Weights of a small mixture-of-experts language model, trained from scratch on English Wikipedia: vocabulary 8192, 435M tokens.
Below are experts of layer 14 (counted from 0) of a mixture-of-experts language model. Rows are named router (the router's row for the expert), gate (a neuron's input weights, with its number), up (a neuron's input weights, with its number) and show model dimensions 0-191. Each number is 500 + 25 x the weight over its row's rms, rounded and kept within 0 to 999. Numbers have three digits each.
After each expert's rows: "gets" lists some tokens that make up at least twice as much of what it gets as of all text. This comes from a sample of Wikipedia text that the model never trained on. Tokens count by the router's weight.

# expert 32
router:502465492491526482521516535470557512535494491543443517541490476511540489524495481506548557513486494508535474504501496516482482474521480521459507480500478478548536522469480482494499463473502469525519503479547519467506527511478503447495507482529511523525496476442452490492507531500557489500502506503484545474532501510487514461514500516485498500494511514460495492512535494501520551497511500496462503543506484515497481496491542527505481519548490480513532519462479480508542525483552479519491487497482530516508493516467501454500501531543495502517529477544509560505486503444483464488
gate1:505543464521526495507500479457523457475504496497493486488500504529502453508482510511514481488477509445506520509494501477486527474510474524509524491527467501549524527442475473475546524531582489507481533499551491481525550499491510482473506490510509525500505542499480497501509527515468509477516500510461509473520484479549508509526494508532503453525476474487503475486494441513495470524488534509533541478502482515550511571503496482492474535511488514518462513490537454486476475508542501490534500470494480507469525471511501512468530475478520502491481495465537521470480495528489531551
up1:467517483483491496480538471463502508553496474488487520517485498513493506518508487541524533476495497516490534485470486514480514508489451537494490530480509467493550493474451575490495478495484522459531487468489511502548492451480474454512491467503516497512519468514510476500499546516489524439496468445520498509519507488514486528480499488505525517514507501490513542489486510482446539479547517497476452498503520481507455535471508490479518491468478481470560504501471513489525518463473510493472485495522474490495492505492512471544491515561458515538539449459527491489496519504502507527
gets: " | ", " ", "–", "; ", ", ", "."

# expert 16
router:514489511509505454550503533478526486512501503564503524483514500508538503511490477509463478520496507462505544501487519528503532490521523477491487461510497493491516537502461503504532481467498480519505538521501507488513482466471469480487502474507537443469469500452446485482530479507510538460469512500526497530500461503473517417482465481462503483458496487538500525504483489479480487517528484548530481519499531512449494501502518468497482502506486515508518520475529472494487508495470559499538500548479516511499469502484538512520516514520510518501524443546529521545514503547493454488
gate1:524502498464509493494535508475550485522477501499474489492528487480492534499530508513483470515521507492465475537515512492506493488477474501488473508511492502506512477529462489542533533464476487507494496516494477500494499460465505482552520474517483516533511533501465456522500483559501500520504518504460476501463502471464486463508505509510483446435486463474525533498480490517499507533496514490480498492499523477473499420494498514482560533545518507556496495508519523543481497495485451526515486551494492479517454503445516490486491554512471529487492477495513427511467483473494474486
up1:509483482507508510477505488510564480518503525505485507557487510487488449495487475535508512536497504496502517542514500523482515508516501506503520473515474507513550503485517546493507496497537517544491483470496519470456494501541488516494520507443500494503506536513518536556489539517533515502501489484520509472554515442501514515489482518528453493517539513525479465544506487553464454468497524536476516546536523494507535511557465539507500465543484507524439503491506513482495512480458468468500493527461496507488520487510463515532516466496524479497464513476481529498513506520479486547
gets: "0", "1", "3", "4", "6", "5"

# expert 94
router:544479485475510507469528525501498527511465476490488498491482472458491520534528538483456525491537460507512437499494520523461484477492471506502514455515494525502503507492541533437489505479481500466509507495520506574485509483518520457513479490438506500509538491487584503516506562467492524481492500487503528490498498455532501521518506499481526502494479475454478525504519523509520454505456501512459484477495471542520506476507507472474514509510497518436522507495479516490515493538517454489495480506508417494496492493493484505490472472471505497519535492500495538522474518490513493514
gate0:533499481508496528512517490552508527490492491520485459540504504457517457505521504501535465514498529510496524465513504509531518501460566495447509467490520473530483499508522479517552475487477506492480494522518530538461457449520496524518505506519507531487528528532521489502493511491459495509505480477514499517510500468495445486490514491494514497477470464517508508531544496458521509509474504515459476506503473506553464505501433475490490498554521588517521502540517542498489504523457520516501474503502498494498482472535508482473519505469517537508480498481467492553455490521524477503
up0:507520480537465480483515587515537486518522527509497488529569505516538542531510516490511511512525497515503468541511513507558512512460493526548454464499516500484456527530475529490507490495483470470492516462480463482506506503472495480490518532494508493463536517551470519504524463534512477528501470450522511531499546506470465474507488532505501499487467510508564476486497514523513504467493505523521495506521459491505536518496494465481519475496500493515490446518553474499511507461487511512513499520486466497485479482510474514477512530506502498537440479504530521464502519509508509535
gets: "1", "==", "2", "===", " =", " =="

# expert 91
router:505473539460504551510489524532491530513450533484518505509570536438520481473538493482509503488546530458502492509500488536460455449503500494511516469507495546520508509481470523498506512496479521468512545510504473508523485497488490521465489468472476499499479523514522471515487570503487507437511475494528486474535476480514480507509480496507555509522477447470498530464495481492501507516492514518459473466481452512551513497490501519482486510470506497508525467518505484498485475448538483537516478478477484481521468483515492531507499496506506532513519483521480546471513544502525513506
gate0:484460494518493504530495462474458488496514518508492502536467500499511501477516482450531488475469538487498494510518490501483509474500524471524511489508490501532499476502490472485523495511498556516505500512503512550506476487515459510463493463470499489520505469497503492488479481475444526434493480494481482503507518514519503503452501490499521568500457464463484475524507454548533471519472493493525519543567483485512506481483534548464525456452519516514522499500565521522492513499496516479508501506525472483535503502491509490504475490520505567509515532496522563491461491515493559465
up0:474493491501513483523451480492493499464466488495518497524520514478470473494489530508521494484491508532522527564536506540490472493519453541549534485477485496478501514496486489467516496505501486544477504521475532486526480507500483521470501440521492487529516537512490495477502527509542556479515531516461542519515485538519514492454483428467525513445453486486500494513490464547491480510526510506485467497509508510488535568504474488517506492504498484492509502508531464514551494479490487509538484529464478503481525507539463460512495494504516494490521524473513526519439500536460535495
gets: " and", " The", ", and", ",", " to", " for"

# expert 20
router:493489522503518449507527516504551480490514502530515509502520484503510493515501488521529465509482502493570512474512514511493514519504504462480500457485564480512528484501493493479504491517515493522480551517463532503538475470476492510504554463512497445474486509478490478506504484519493495490478520459515471529482481485515492483488470476511457521499504506486467502495472503540483459542504510511530494542471541491474517507490512505517512562494482488515521508470503499526464454498463533547549538524489513487480468530500542547518478528474499505502485452531528562450506501544463488458
gate0:496447484508522496501490450531481489465455463513453464535491496449486470497539485502476501471528540484498512519510522472508464513501481497548490525519459444489533516457535495549472485547504510515501461506490529466491499502477482499474503514499492484455491539493493543538490488526493482528507439479495501498510498515474506502493516525538461513524484479492453494501525499470512468510486482471534486515489520497481458505506484491501465584503470512461499481535478486484471494517524480521535457486482510449512501540534502527480535474517514504525494481492470517486528528483522478494
up0:469493496556514484504432489479528524487476557508501517511484509499529507508486522495513493498472502476537488534486515482523506493493543531485519518492515513544475496462501491494480517497515455499478520532489458478490511496452496497483523490466554531502487510469480528499524495521479493537517489504489514503484445429521482539485487476541534532478530522503455472496488495493506500547500494480509495504514462519491486475470458467511467530509527515528580537524522500507512472469516476532502461483488524545535484459534500501460518513540509482507491469526547506497523480532485483523
gets: ".", " He", ",", " played", " of", " who"

# expert 86
router:457491508504524553515494483522503512521533514546494504537559481471520484511486509481497487465483520507486549469533456535502487482467499456490505481481526486520521484509494448494504486539496489515481520489501485531528514500503499553517537496517514486511506542549559501542495510498470433490452498522519469510459512488491548511525484515511505522504510515514491505499499463551497495512491513554497440539495482497541516500476479511509487487481521489523480448490483494515469485459530516522529525496494540440484517504504508545482486529445496500510476491503513508451500537496474533494
gate0:451536501489479568494488481510448504454525523448467492524499505504530540534491520440571496553532517483488527527478486480519531516496478444520503475499496493488515465506459505523482526495461476457479483536524516519521465475536470532529530494493516506483506490503490524514507483528512508494481537523483501510499511506520477531493530530551538487519494494499483503532487506476512515486533511491516509532556456490539485525485433509487494468501483490477490522467534498500471460478506497489527515484474504471504562489485509495473483490500513490526502512482480507470479519495537536520
up0:491515511500487516511540486518514475538497521524501472510559484499463514524537486512467451549491535471516536524519529465506516506491479515531488518507495517507511540505484518534498437471491471482505542531538468511548486518468481474476493489483448510507538447461485482477513493498512498522446484483512493493505530503526529485459517485549498477502504454511488475495529477465494473498463527520538497486462524479502537509515474508489504482481466492538520509515480481514479524478545555555534513522519511474480454470484514528492525498491524502520515480510489509492487456528553480508
gets: " to", " and", " is", " was", " are", ", and"

# expert 59
router:449553478509485516522514507522472521483499537428479514504501426530463518485458500519513518488504450537491446521492472510518493503472498483483511560485525514552496463497495499473515487497524531470479483512501482546501528509527528475570482520465492508477516488486509503496473496511511435489529500493509489512524523496496477571482502504494526485509528512480504482484526515490526500463501468505493536490493512524525495472510546504477484500532501511481504480460471513465498494565531470471543482507499482531504516507510489498490509508512518505507471513485451539526504551485495517461
gate1:522517474527487514459501538498493498497514529514480494443558495531491516490517515512560492513493485520494502491507474540531526493479472503480490505537481514539474491504525481533530483496524472497438535507514512509512492478496533500478509506528566479524509499489478545525445498516478489485498464519522512523473528486484491552490517449494515491472505521500540488494493505479476489470489456490512525491495517521472519489450518439452513454541524500533488482531461491491497504500504480485492524518490539512478499522506489460480477486546466528528538472494469526484476553454491470543
up1:527541494496508491470522470428504449475492490473469470505519500478483529492544530510555539495458513514523511454509544495508512514492522521516488534488522487521483528502530532515491519493484479457480540475515483477490532472525464497495501505512472508512555445471543510498501509522535466493497493490456490452544541526522515474494504472509484481512520515503474487510568503447518464494509517540523523506485500517532533479483517512467516480491469515502513509507459504488473519490482536467467501517487531521495544517460489480485509531495563528497489475531513483527482511511465497489
gets: " |", "\n", ".", "-", " |  |", ";"

# expert 12
router:446523506495524476512497529471512524531491491558495512487479534510499488507502486497517502522489499484507492493496498549485503490506519473480539450498497477516501535530457505482506493461539497527492537526490508459524491496542487448513510513490513455475453523447515517446514492492508505496505460497496526515523438479484510474510512487499468451497516482504470528489503449467542496513535509512517479508503518511488501508485531510473482528559496518508504515462494480496492494512495558528552508533478513466486481519490492535533478512546506512510504461523545567522509548541456467520
gate0:521512492493545470533508520529505508548474491539504515532515485450478517507506460497472474497490465520485540493534406526502522520507525487525511493517527485505491497525532487509480507477522491506473491467473488506475439512485502519455478522512494497511481455505515442502500526434469495484520501473490512500521502484486460509502525533487471508473488491511479491545514487503541518508490489484557499497537469539542465443508471520467499517562488494499496493549507550522509514458494475500525503497492488515490482522524498514515505503492465474537509490455498512472484540551494491493
up0:535492464461552471462528448500503491483447491458512447478520497544534522526486521511477525484510488533507492524546498491461508520510535510503456479501482482475526453476514484483486483519516480496511516496535513469541492485486482523478461481485506506480535531507486505493501490486501527502496516512468564482494509502461538495460470462495482506498491498487536467511512563501503501494516451507519517488479480502486486542533516497508506562484511515507494487525501497506458433532487482489436476476472547534500510536502485485521485513491487500500455497485455470475528465492474495520
gets: "\n\n", ".", "\n", " (", "-", " "

# expert 49
router:462521483455491477524494537504527516474489473530522521479500444540476486472520459491510507511485468481496519509447518524538515472493557509528493516491502515518525477471476507498545535500469518465513476431525491508449494520507523473511486517476494485507495495464493516416472494538442523505507524492500511490535536524515503517446468512497491471528533518494491447474545495480487514482515488461497537449485499460453515503516513505502478497493494515531518484486504486512504497491521493515506506499487549533537515526460515483508494485525510508482548488471498452522507480542492485492
gate0:502520476506495488530530493522503486507472530496491464458530505503503484512522516439509522505524482508478518480496529464491506520498500472514509504533487523530517485474466489527529511512470508503506460502504503466492479501501491492513475501478503499519462477529513506474485498539515521508503557468490452468537444481538525520490452517520518487491469491485479522532542470454524552468463487447483539527456513493516509482472501472531522433467508519504475487536448485510503514506493445511492503498461495539498491480501511458433472503502497505426494522468496497511504525486493552510
up0:466503510492477481506496512531511483510514467473519509478555461429445491488490517505452504495515483479477483490512475534528504481508489512485487499526504466470476488509486518524496484510461487503466502511518560511525511454497497535545514504554498439468496498546501517454491495481488487464481495495460501518483510474474506522475489502485522511450511512489500481522504515473510477448500498496513503506457487479510512527486460463509457492471499424506498498492466481520542509496557517469491458463484511483542527522505539464507494529533509499569486507493476519497545502489508484467
gets: "2", "1", "3", "4", "5", ","

# expert 34
router:558528543497489516482519502499527535476493496455509471513474499502520489486514504518468489482520504511525480459511495466519515501481471564469494498511491511492472529477507531501489527524490501513504472516484497466489486468549503520449466480516435538480488498513517474484514508499539548508491525526524512481494479521483439519519512484489507491500480462485500544471459545467527481472479462507501557479474511532499471511493508527497490470509473512480492536521514494489497530570496495493475472516479493490519486454511449513491533495508452453497498516449502493515525480444543491462
gate0:477490533531520503521554501502479502499481504527447490496504463472482526500502500480437506533503482515450502451511486527460481472495489483483491479484495527503466504492450515503476516500494481492510501480509476491513493503509522541509492493488543489519484503506504521520499549491491500537493516487532462437490442463515456540547516469466481510510506468562506506476443495514475500531528516495488464471524486525474502435506501509489496522487542492576515513507514478476489510501523479508454504518543477491451459526487473512482474508519484508460553531493502483485501496533497491482
up0:496509539471461501517501449546508476534522490499552525559487450507516513476513493462488543509498481476502546496521466480513479493524467499526457477503493508482513485498491531513502490503520503514497506534498491515477492502489532494548518522534494552495536491534503507493481542472510471493505484496495486497475488493490490505514439479479496522536498501502546520518483497517493467489497499515526445525484550514493489488524553457545511494499522522509458473501519470567469509525493503570528505512426484483493504473468506495511494473506461517482496498514491540483457523522553482511
gets: ".", "\"", "3", ", ", "–", "0"

# expert 84
router:573478495500534506480532523517507490477496509463502502521499482500538519481498493498522531459506465491527450503487472455460537479485473510492462501505512545534512507495472483504422520464569501488503532477493511483496489501493474488500482513496521495493497493493504459534547538478497486477537510493513485497534516561544504536494508554516504497528458480447486502524492515529522482474478471499475482508496476489496508486496487501507470518541498523490554485540501504500517479529478524529473482518507514546503495499467470537521551472490484467523505511472473536513543504499470455477
gate0:472525516482482469533540473504473484499519508531477438517504496433485568442471477490535487515524466523506470494499502495496547484509554535485517491515481512546500513523490503478489487480466536505473461560538503490486509519508542505510534494479519491460498494510473514485522547509532542526489526479523507520482501482514476529501515531493487458481485489495494499507491536513507518520465498512499474501545532524499501492486483495562503510505513518520536525526526476512521488503507554469510534477514485515536478507461505484494564496474476494463494480537519505490493535437490488488
up0:503479473522516489492470529487544503552481466466488465513503493524473508528527479493492475512477507538490472497515509484506481571553488512482478500463440513500476519542514528495476522554518519513480529506489478485476540483502495535465493491474498522479472541473528517529455479511459490440479463524493519508495487467527513491499526500521501496503489491500560530500528536492498455516494475481512503502536518503501536515555483504490505485505485479511527548500468560500511529545496544532499500505525506519500489489494460494485497573507499537511502517451503504501473530488469476472
gets: "\n", "==", "2", "===", " ==", " is"

# expert 6
router:508494508494526470517495518501476520527496512592498534471492494489520491516503508513487486539507489479517493503489543510485517487532508485523486476512515474515502522519499514497502493461482470523512539526470525453494481454452492460504522508485502478493467520464450489479499490518525546481499522503508479545491442540480522441495497492476478484463515472529519533488503486479502485505517491526516509503476541497452499512500529483488496515537487509516517533449515496522499508535460545543541543545481500517488501534504568532536514522524525512503523446547547502504511486540495483507
gate1:521500511531449502506513531496469479538496496436461494490487473513524540455482530500509494529487519515495549505501473479518467458470502505539537484516487519531447494523479522504496448514499490484474517509540483537530466502512479505505527507501520496506526511529500501514513457514510525484481512509507512487477465514472524471488476466487472504505507495537551506573513485503480522481497551522526511487522458558464493491523469529477536495485550478469506509472513476507551487473444496479503524500455529511513492515511500507557554515519505479513513502498503477490516530549486487473
up1:510453509495499492533486503482511467553530505511520508514509525485537481557514469535487487483491504473513512511538515460519524518529500508510472505516481539486559540483530467477464468510495538498516469515524537434478516519494507506508544466499500523499526499477472529519529486495456475453500549472478534495522491492512495526505467497472486541494477522497490508465524500529499515519485508492508482503510513491474453461496489495447469526503495508520526453458538504517524510492511485527527449492487482513461459503499530438480476493497445470539480500524483525531507477463487505477
gets: "0", ".", "1", "6", "3", "4"

# expert 42
router:502500482487513520519503514489551478519477482504459472527543483508490478495507460501547518499519510507506475507504516559457481469484477518478532465505460486513529515490464490500517503467527479499511504509519505443522517561507506459482498519497510507509515473455458511472540517494547451478491491467494516483491479486514522472501504544507524486496504497477498508549549497509530493505483501513465478502536464496509476491484541530518479486533466463518538509506481522489511484496513487516488479462503560535523513537453510458488485500542477502519554524521493587513509519490463460496
gate1:520465520502499466469537457476534503472458501528491462481499475507497512471530532495485505506529554490437497444487469529510458466497506483491450505525469533459482521509513510485475495521506457495495500536495528447483494482465505495503442539500480527475488512516476536481492496501511513554526512490501481551468489450483535501483505513493495505478557510461522523495487500484485529486510421509476454484489484526506476512525520497514505488490464484518497528519498463503479495537497458479556516498481511524485501533511532504481480494474485514505492515527483501501487511527463467454
up1:433509495494495537500509490511513481513462433489480498479494512463509530508527529518519488501485507495514480458488515499502506544484539464474485515523510459455504497487499498504503530470489436503512498536499532451520493465456561533555462530511552502508472506499535501509443521470488502543488512495540480483491544560461506477489532501495464514526504480525554464489533490509480478491498480456497476500511439515477533516484504489489505514486513473517488493512457521501509474510462476530505496497488500524491491500496503472527509511452498508486506500470503547519480538515541499485
gets: " | ", " ", ", ", "–", " in ", "; "

# expert 71
router:488510487505451523489480512523489514465506523486499464512484482540515518462502490475494500509486497474494494528492514492529512511537527510491484534449554504510520461506478505486543510521504513470448477429511474500503468509511518469541477533506515485507494476484507470474497494498516474492559484477471525470526547525532493491498534545498533501545454499481517411484491535500500470466502492448511524473468500499458488473531488505467516537507511505480506503498485539431506508529492484481471465488505478528501534493479503519480501470496459499490497458459481483510458460509517497485
gate1:482505494519483488494533523504514474463497486524484496487462484572497489515521517511497481548469500470495461468503482559503534529527489480512510481494450531523522499495536507468504520481429536528503516509513489486493475496475518513517457522494528491479493518525488527494539517493530509464547521495533479495552489504459532498483501523496503537516508493505473492518524527484486497549537450486494535521530528516541495476481467461482472542508522484464511505546509507507437513504536518517502463483471471483473490512517442504497481503456503530469502489491499487483470444486539520486
up1:538495460503532464466491498469512487479485485456438517511501483480482502488465500518494466488490481487487490500471459487486481514431510494501464507505500564499511491496477500506468481483521482514536512511484473525501439495503553497489491462494484504541503466514518482540514502525496494526499553493496544529502484463492485535469486433495419493486535518470504548473482448526533514471537467488513510509537516507500527494521511520535479515535480539479496495522526498541496503474513502517482486486503500495506526537518533489516508487497488526508452510468510528478461554503496495475
gets: ".", " |", "-", "s.", "| Total", "|"

# expert 83
router:523465549467496508525485535486525536493470481519512540515551443495530518506528526458434535472530525462494498497519487494478503465499509510497513518513492547517524538509473496442490512439521497454536478480539459502480515496481502460491476499463492488500490483508518504510485539515478496494524479488491502498538476497530503494499510549481528471478483487443511533485527514514500513487527480482462467479501463555491486491512545503534484487513502539498494498533525491481476504497504465550491468487481518521496461524500470515494532507498521464513525497496464534558514526539520495485
gate1:534517473500524505523498480489511499534471531491443476506483472485506562490492518502477513516509474471515498479494487513534500516518515488510487485519462526523492494494486494507497483572488471488533501552520475513484456503477444509510507501519503492476483510531497526519502476480474471510497532531509488521507532513463494494469522523494472504467456516547451474520489468516510448499471500498512485481497471485509493505515472505440491473481480481540490520527481463537501496535492497491529518496509440445470536476491480533512469569515474513443515541534503483469531510466518524451
up1:497461531475463511493479540486502498509450470470429485474534501478467522502535508489515472492513458514487520502512460511515517540533458538490530509517519488523463514472535510528487512500504518468476516484494560498517491488468464453492533482508462435504487474489455477512513520463489518510476502530470499487520511467486474493517466500527497495530527468498541502527487464485471494508455508456505472503569490510514509482510522517560495487507521540525462500464508480457502496496492514512513501529480528551489470525506498508472481501513451489554514480499478528511480506490510505515
gets: " =", ",", "1", "\n\n", "==", "–"

# expert 55
router:441511471481500484516489536506537511468495507506507514498476470539455510464527447510535505512490453505502491506458505496518491495507523495515510527470544501520514485475463516484528503501499509483503457449535505509497507510501536449517502557479514451523519476480474511458472491521502479518528498467490525495531527475524492509442492507484495473500555519477508424485539488492511521469536487455489527479499512456468505506525524500485475537490474508493496472493505506472499516475515463493498499474498560543520530519436521490503530476512485525498555509488490486498476455510478477511
gate0:491507521537451541486509501482498516485508484496469481497493470443517526523493538476493491485534478454477498480474512497445555506490506543505491555514537513522549451521498465497482449487547502527531514486461501483551512487491503545480470487524525509446476473527499545508476478482498525494485488493491458505449492546508504515503502506553492529503465547499484499505486531498542465514527500425523499504507494505491479521511486467512493512516479501491535493505458532489455518512503500518525531514518492509515483506520491454507499482490482478503511523433507488493551506501516498512
up0:507480487506503518483557462484516452484458476480512517441563540512521522491574487511483466513498526486474486495503502503469511527478505533469503505514512492524481472504554515467524499531541474527525480464502469463523506541501483474493527487512506482498491481498526525516443516468476471499531504492520484508440523515477480485487499507493520471524533474482495501484544490501497507491523536551519479489503506487529519508502531525513520496503487472557471470477491519476505456469546563502527517484504515501471497447510512502441512480505494502530457499485474498481534475498506502534
gets: "2", "1", "\n", ",", " ", "| "

# expert 22
router:493490502492478489482497481534463508521467527491513534497511480513508514487469494539514504526481457442498459480495518478509494493535532508535505499525547499500532503519505517482489470497538439454473517500486532511502516492459495498512547486528512469485452481481465461459496518470531518476514475500497512520506470490511547455500512500496502495492494518492512505498518453426510481467539508500474493519481528482468492478492533530480475502494495501494509495458491488469476482532462526545568477565491443506497506508473524535512444518497528486489494458539487502518483530542511488525
gate1:460505477500477513507486472498537453499521451520472532480507500497514463482468454512513486502488514499501497535471491530459498488513491505471499522519526520502519504479508515494474515485498484492463504481522497484507537514482516544515502483514511496536517427531514526546517505467498518480492499516501497492485475545524506508461519538485557511527532534508509485456522493468480482508486540521487542488527534488491487450516456520493506495508497529431518495471506505481491509539543485488510507572515474477481488479481464497473503476506494461489476499502549515469433480549544501556
up1:501501464489471484475511483564513535486487502482456461506515508467521527546456493484473514516530538508474474489511549464508515502543465502496544534528537517495570534473484483550517480506519503494498544440470509497433438554450491487511496501512453494494543501505515506489504483503519516491500478492485516556492506536488538503486448483499505468492498513518472522472512496453512483473481501493467506502530507501537530496480478492481488494544478512512533519526543503512483464496522481507466486535492506481482489486500531508481491506504518541531481473508479478509479505502493491468
gets: "0", ")", " |", ".", "1", ":"

# expert 28
router:564488520483459491489510505501519507498517472471500470519508492503528486492514504498487487483509525503538528473478518480510531524490503566482490524502472513530481554486518529500474530506470503533519491510501485507464510473533499521438451491504450583490479495531509529474505508508508569493515504500501501460548470536494461539524489503502497511519489473487486553492492538472519487482470473499524530481512511518490499504505533534519460464501482505541488520511526483514508533563474480491476457508508517511494479479521479486477531472518482471488506531465513470529523486469550520460
gate1:527476494528505505490458541496505518478555539525492471544513501502451513504482544515482503467480535468510465484516517501538533482559485490486491540485506519515525463525496487506516484515509462510502460536492477510477475487475462527515473501532547522496524548486473503514508422497518497490524493510494489468499493534467481485494472490516516509511521514498497506528570527491482504493476470538523473495511536491502446540500540509481525518473513539481531532493493486472479456480523523488512524488483521528468473520536481510535510502500521516493475483546449494466479537527535484489
up1:542462481515527476511484482525499501508524483489509475542521517478513544438527503529516512466486496511521462523516472455482471541523447503464504488526503525426456498519495491489494496539508500520538484481514510497555477512448510506513500508483509524482492520466445480502490510505519500505499522496501510509489537472491512529499508526505505473487521491511537500464537493555494499457487534453517514521485470468502466479500522490505536494458531536512458462498485533494485483486518457489540506508494485511514537498481522522511525506488459525459534497419510498515491476469465532490
gets: "1", "3", "0", "2", ".", "4"

# expert 7
router:491500483497514494520507547485510504480516519518489496495485501501505448510502496530491493478503473503527514508496522539479505484497505454452524496480460464499510523497515486497499485442525505480507540549525515500500499450500480438524464523477509436475506531479521525478511495450497471506512526506543486519520423459500517504514500490455497453513520484473496555472509494501521498546510500508500481504479529550468487508486529495489483491538495504502502509454502507468461522546510532535505531529481516515511496495505512542519516515554473503518467471510527567492544527541470486471
gate1:481501486500521535545538539526483516482507498496457490533472490486483551535506523508456519457437521510512486519508465546450502517473504483493473540521492506523572448509490457507499532510468445475462491515522509475503497482499512503514485511481485454485515515518486525502475476458492530509496530497479499508485477524468506460537491509522501480509508522516468493490483509502521522496492502455483486550473493500490474498499480503520496494534458476531444445471542478500502534516541527511483514522485458525510470481509516482496524513539468522528463521542454484500519477483503472494
up1:484487451490508467495496545528540513522534493494475503486500489553468468505564530481477516497509527527537507475501513466477531523448523497480462501505500496461497511481482512498518494484523487517472532509467462509497465494482454498494530475456481524530521499516471549463495488517520512495468475498466516461558506477465532505490491493491504454488474505512479530543492547486485496517544519512515463461496516504506496523493507477531486494529507472531557521487479518509487477535511518484502496469475518517477559500450522510501513546447516486523533504501500505513483464526505440483
gets: "\n", "\n\n", ".", " (", "| ", ")."

# expert 33
router:515514492512492516498493514499544500531492544505484483483498480500505481477488500478558480486554516518532489466451475509511492496481487531465535455525441473521518521475509507521496536507506487501508514518535498467523514515524501482436463530504497513426519520474501499480512529495528496475506501488480494486495534504512464513505531499529520461490515475521532475507477494468509498494495495538482527492506494463543492489504546520477480494509435465484474493460474484520487524511507557499508473494504549515490514490477479502481533484481470474506535553497529529537491469485439422502
gate1:480492512518492497512515503514539456530537491499476516512456499509484503457498521489548511510487484520512533512478457511483519520488485469490482495505504516465535546452527476490526476548492517476510500498511506499489497517469490499502502486482490514524482543463489505511494528519511474496509464458477473472467527501492462499477547519487479456473486514464479506475445492482461504502469502452482527512520502417537412507519535523465490507513517512502506472517466487468488503508521545509541507513529507481517520566488457487464499475508522537484546515538535473512483490509494494483
up1:492509508498498491523521516473442540531530530495519504505494498464528495522520493526476509530517491521456504539520474525476517478492546496522476512494504515489451510520506494517500491505508514468529466469466499517489497512502545442502505474480505505537473537489485580520531486504469513534521501470476502475504420523510492460518432495476482480482520505533496534539492532507502511467540505530535507497501508522485536512504521518549480453444506485504534505501485487458545494516453472515478525526470472517489520467507508498513500538523507491511489442547516523513504488503506506513
gets: " | ", " ", ", ", " in ", "1", "| "

# expert 38
router:542504521471459503500506498513500533492508482472515494501510503491524489496506492518476505492507503482522526488496505513534528494480534554494440506537472505491521539521521528500478546524450499538498482517505482476452504481467483522468458482504458563485469499500492490431506505498503560492504507520516493482524478539492463520509512491497505520502462471501485551502492537453483469476461464529517529461503494527454487480519520527502473468505478499541514509517507490500501477547461512490489454514505487507501480459497461551487539494530490491495515485451494441533531493478545503473
gate1:534480530505492486501487523502497527509507493483469515505509484541522465506495488469506492480512479503521473499473515483497504497502486471531533521481486486505506525487475527540502485518447504526487550494482491523487517516513481506472477498510545478501523533485474470459479564461497486480505469508471512486488497522552532487538471530541510506486513506490543507542523517475501463536524468472487462481505547477491482463514500509520493540497533467505492434507500472486524546489508530525465496491527514494463539503540549465445449497503530540477511480484509487438491514514533497436
up1:478481490533476503515520473486497478508475493444500488450499530518530503521520496495479413446464475472522525554544500495500476507561545516500499518470540474502470533514519525482521477463462516503566508522494494493489462497472502483521553511525515487508488488491499531459458493526491482467487460481495497520483497522482472504508483576504501480486528526473502505517541471478492532543504509492523514481459498498481510518486497468545538519507475461520529509517516498494530504501498540519496480501524529500520548537499501502490497522480556519498506510513483521518487531484487511471
gets: "1", "3", "2", "0", "4", "5"

# expert 50
router:454525487509493536487460509512480518475478494414512518493464489552470504475513509501482523492480462512504528518488502454530508510492508495502485522476561490514497495543505486497529492544494511456506484465521514530474539515533511532519495525509531498512517486497473520488499497501477489458523507466490487530490541476545511530471471505519511478531544523504510416503535481527491510450509465451492487467524498509501512500539511513495483525445508514482524499484507534493472501488512505501467499514487533525506528531452496503463529499483504530498505536484477471480459443486457532500
gate1:497502497505544511503560479565482519505480526479473537531455546518445435484475493466509502485482470513506501494525513494486501491486525512497511485480479491516525547505510481507492472496518512482489468513481530534504503521516526531508484431520507508535471464498490498444489494508492524442534480476506470528538529504489488493501510510472490519538475496483487479498527471494533526532497487491472476487506511521460482499465459481483510496506455541506547506502513484535477462522490461488489478496483482434516488504497517542450473511477532473506479523542499473482489480444503475530
up1:490505494471513514511486504501505478510469516478521526498522526438493484486502482521453512539500493497558497512487521496492511528508493505511483488517403519466499482495491461505466466498488506517466508473497506512494539514514528505493485537443441490525488500524481500509502491530516495504525449522477519486461512510495507482476518480558466494490524495489503459499446509531460474519493529536472481528500494467484503516491536523534577468494491535504514463480467474500503470534459520526513518486507476487470487458490517506491537470555518467477533506500525494534492470484518461473
gets: " |", "\n", " |  |", ",", " It", " and"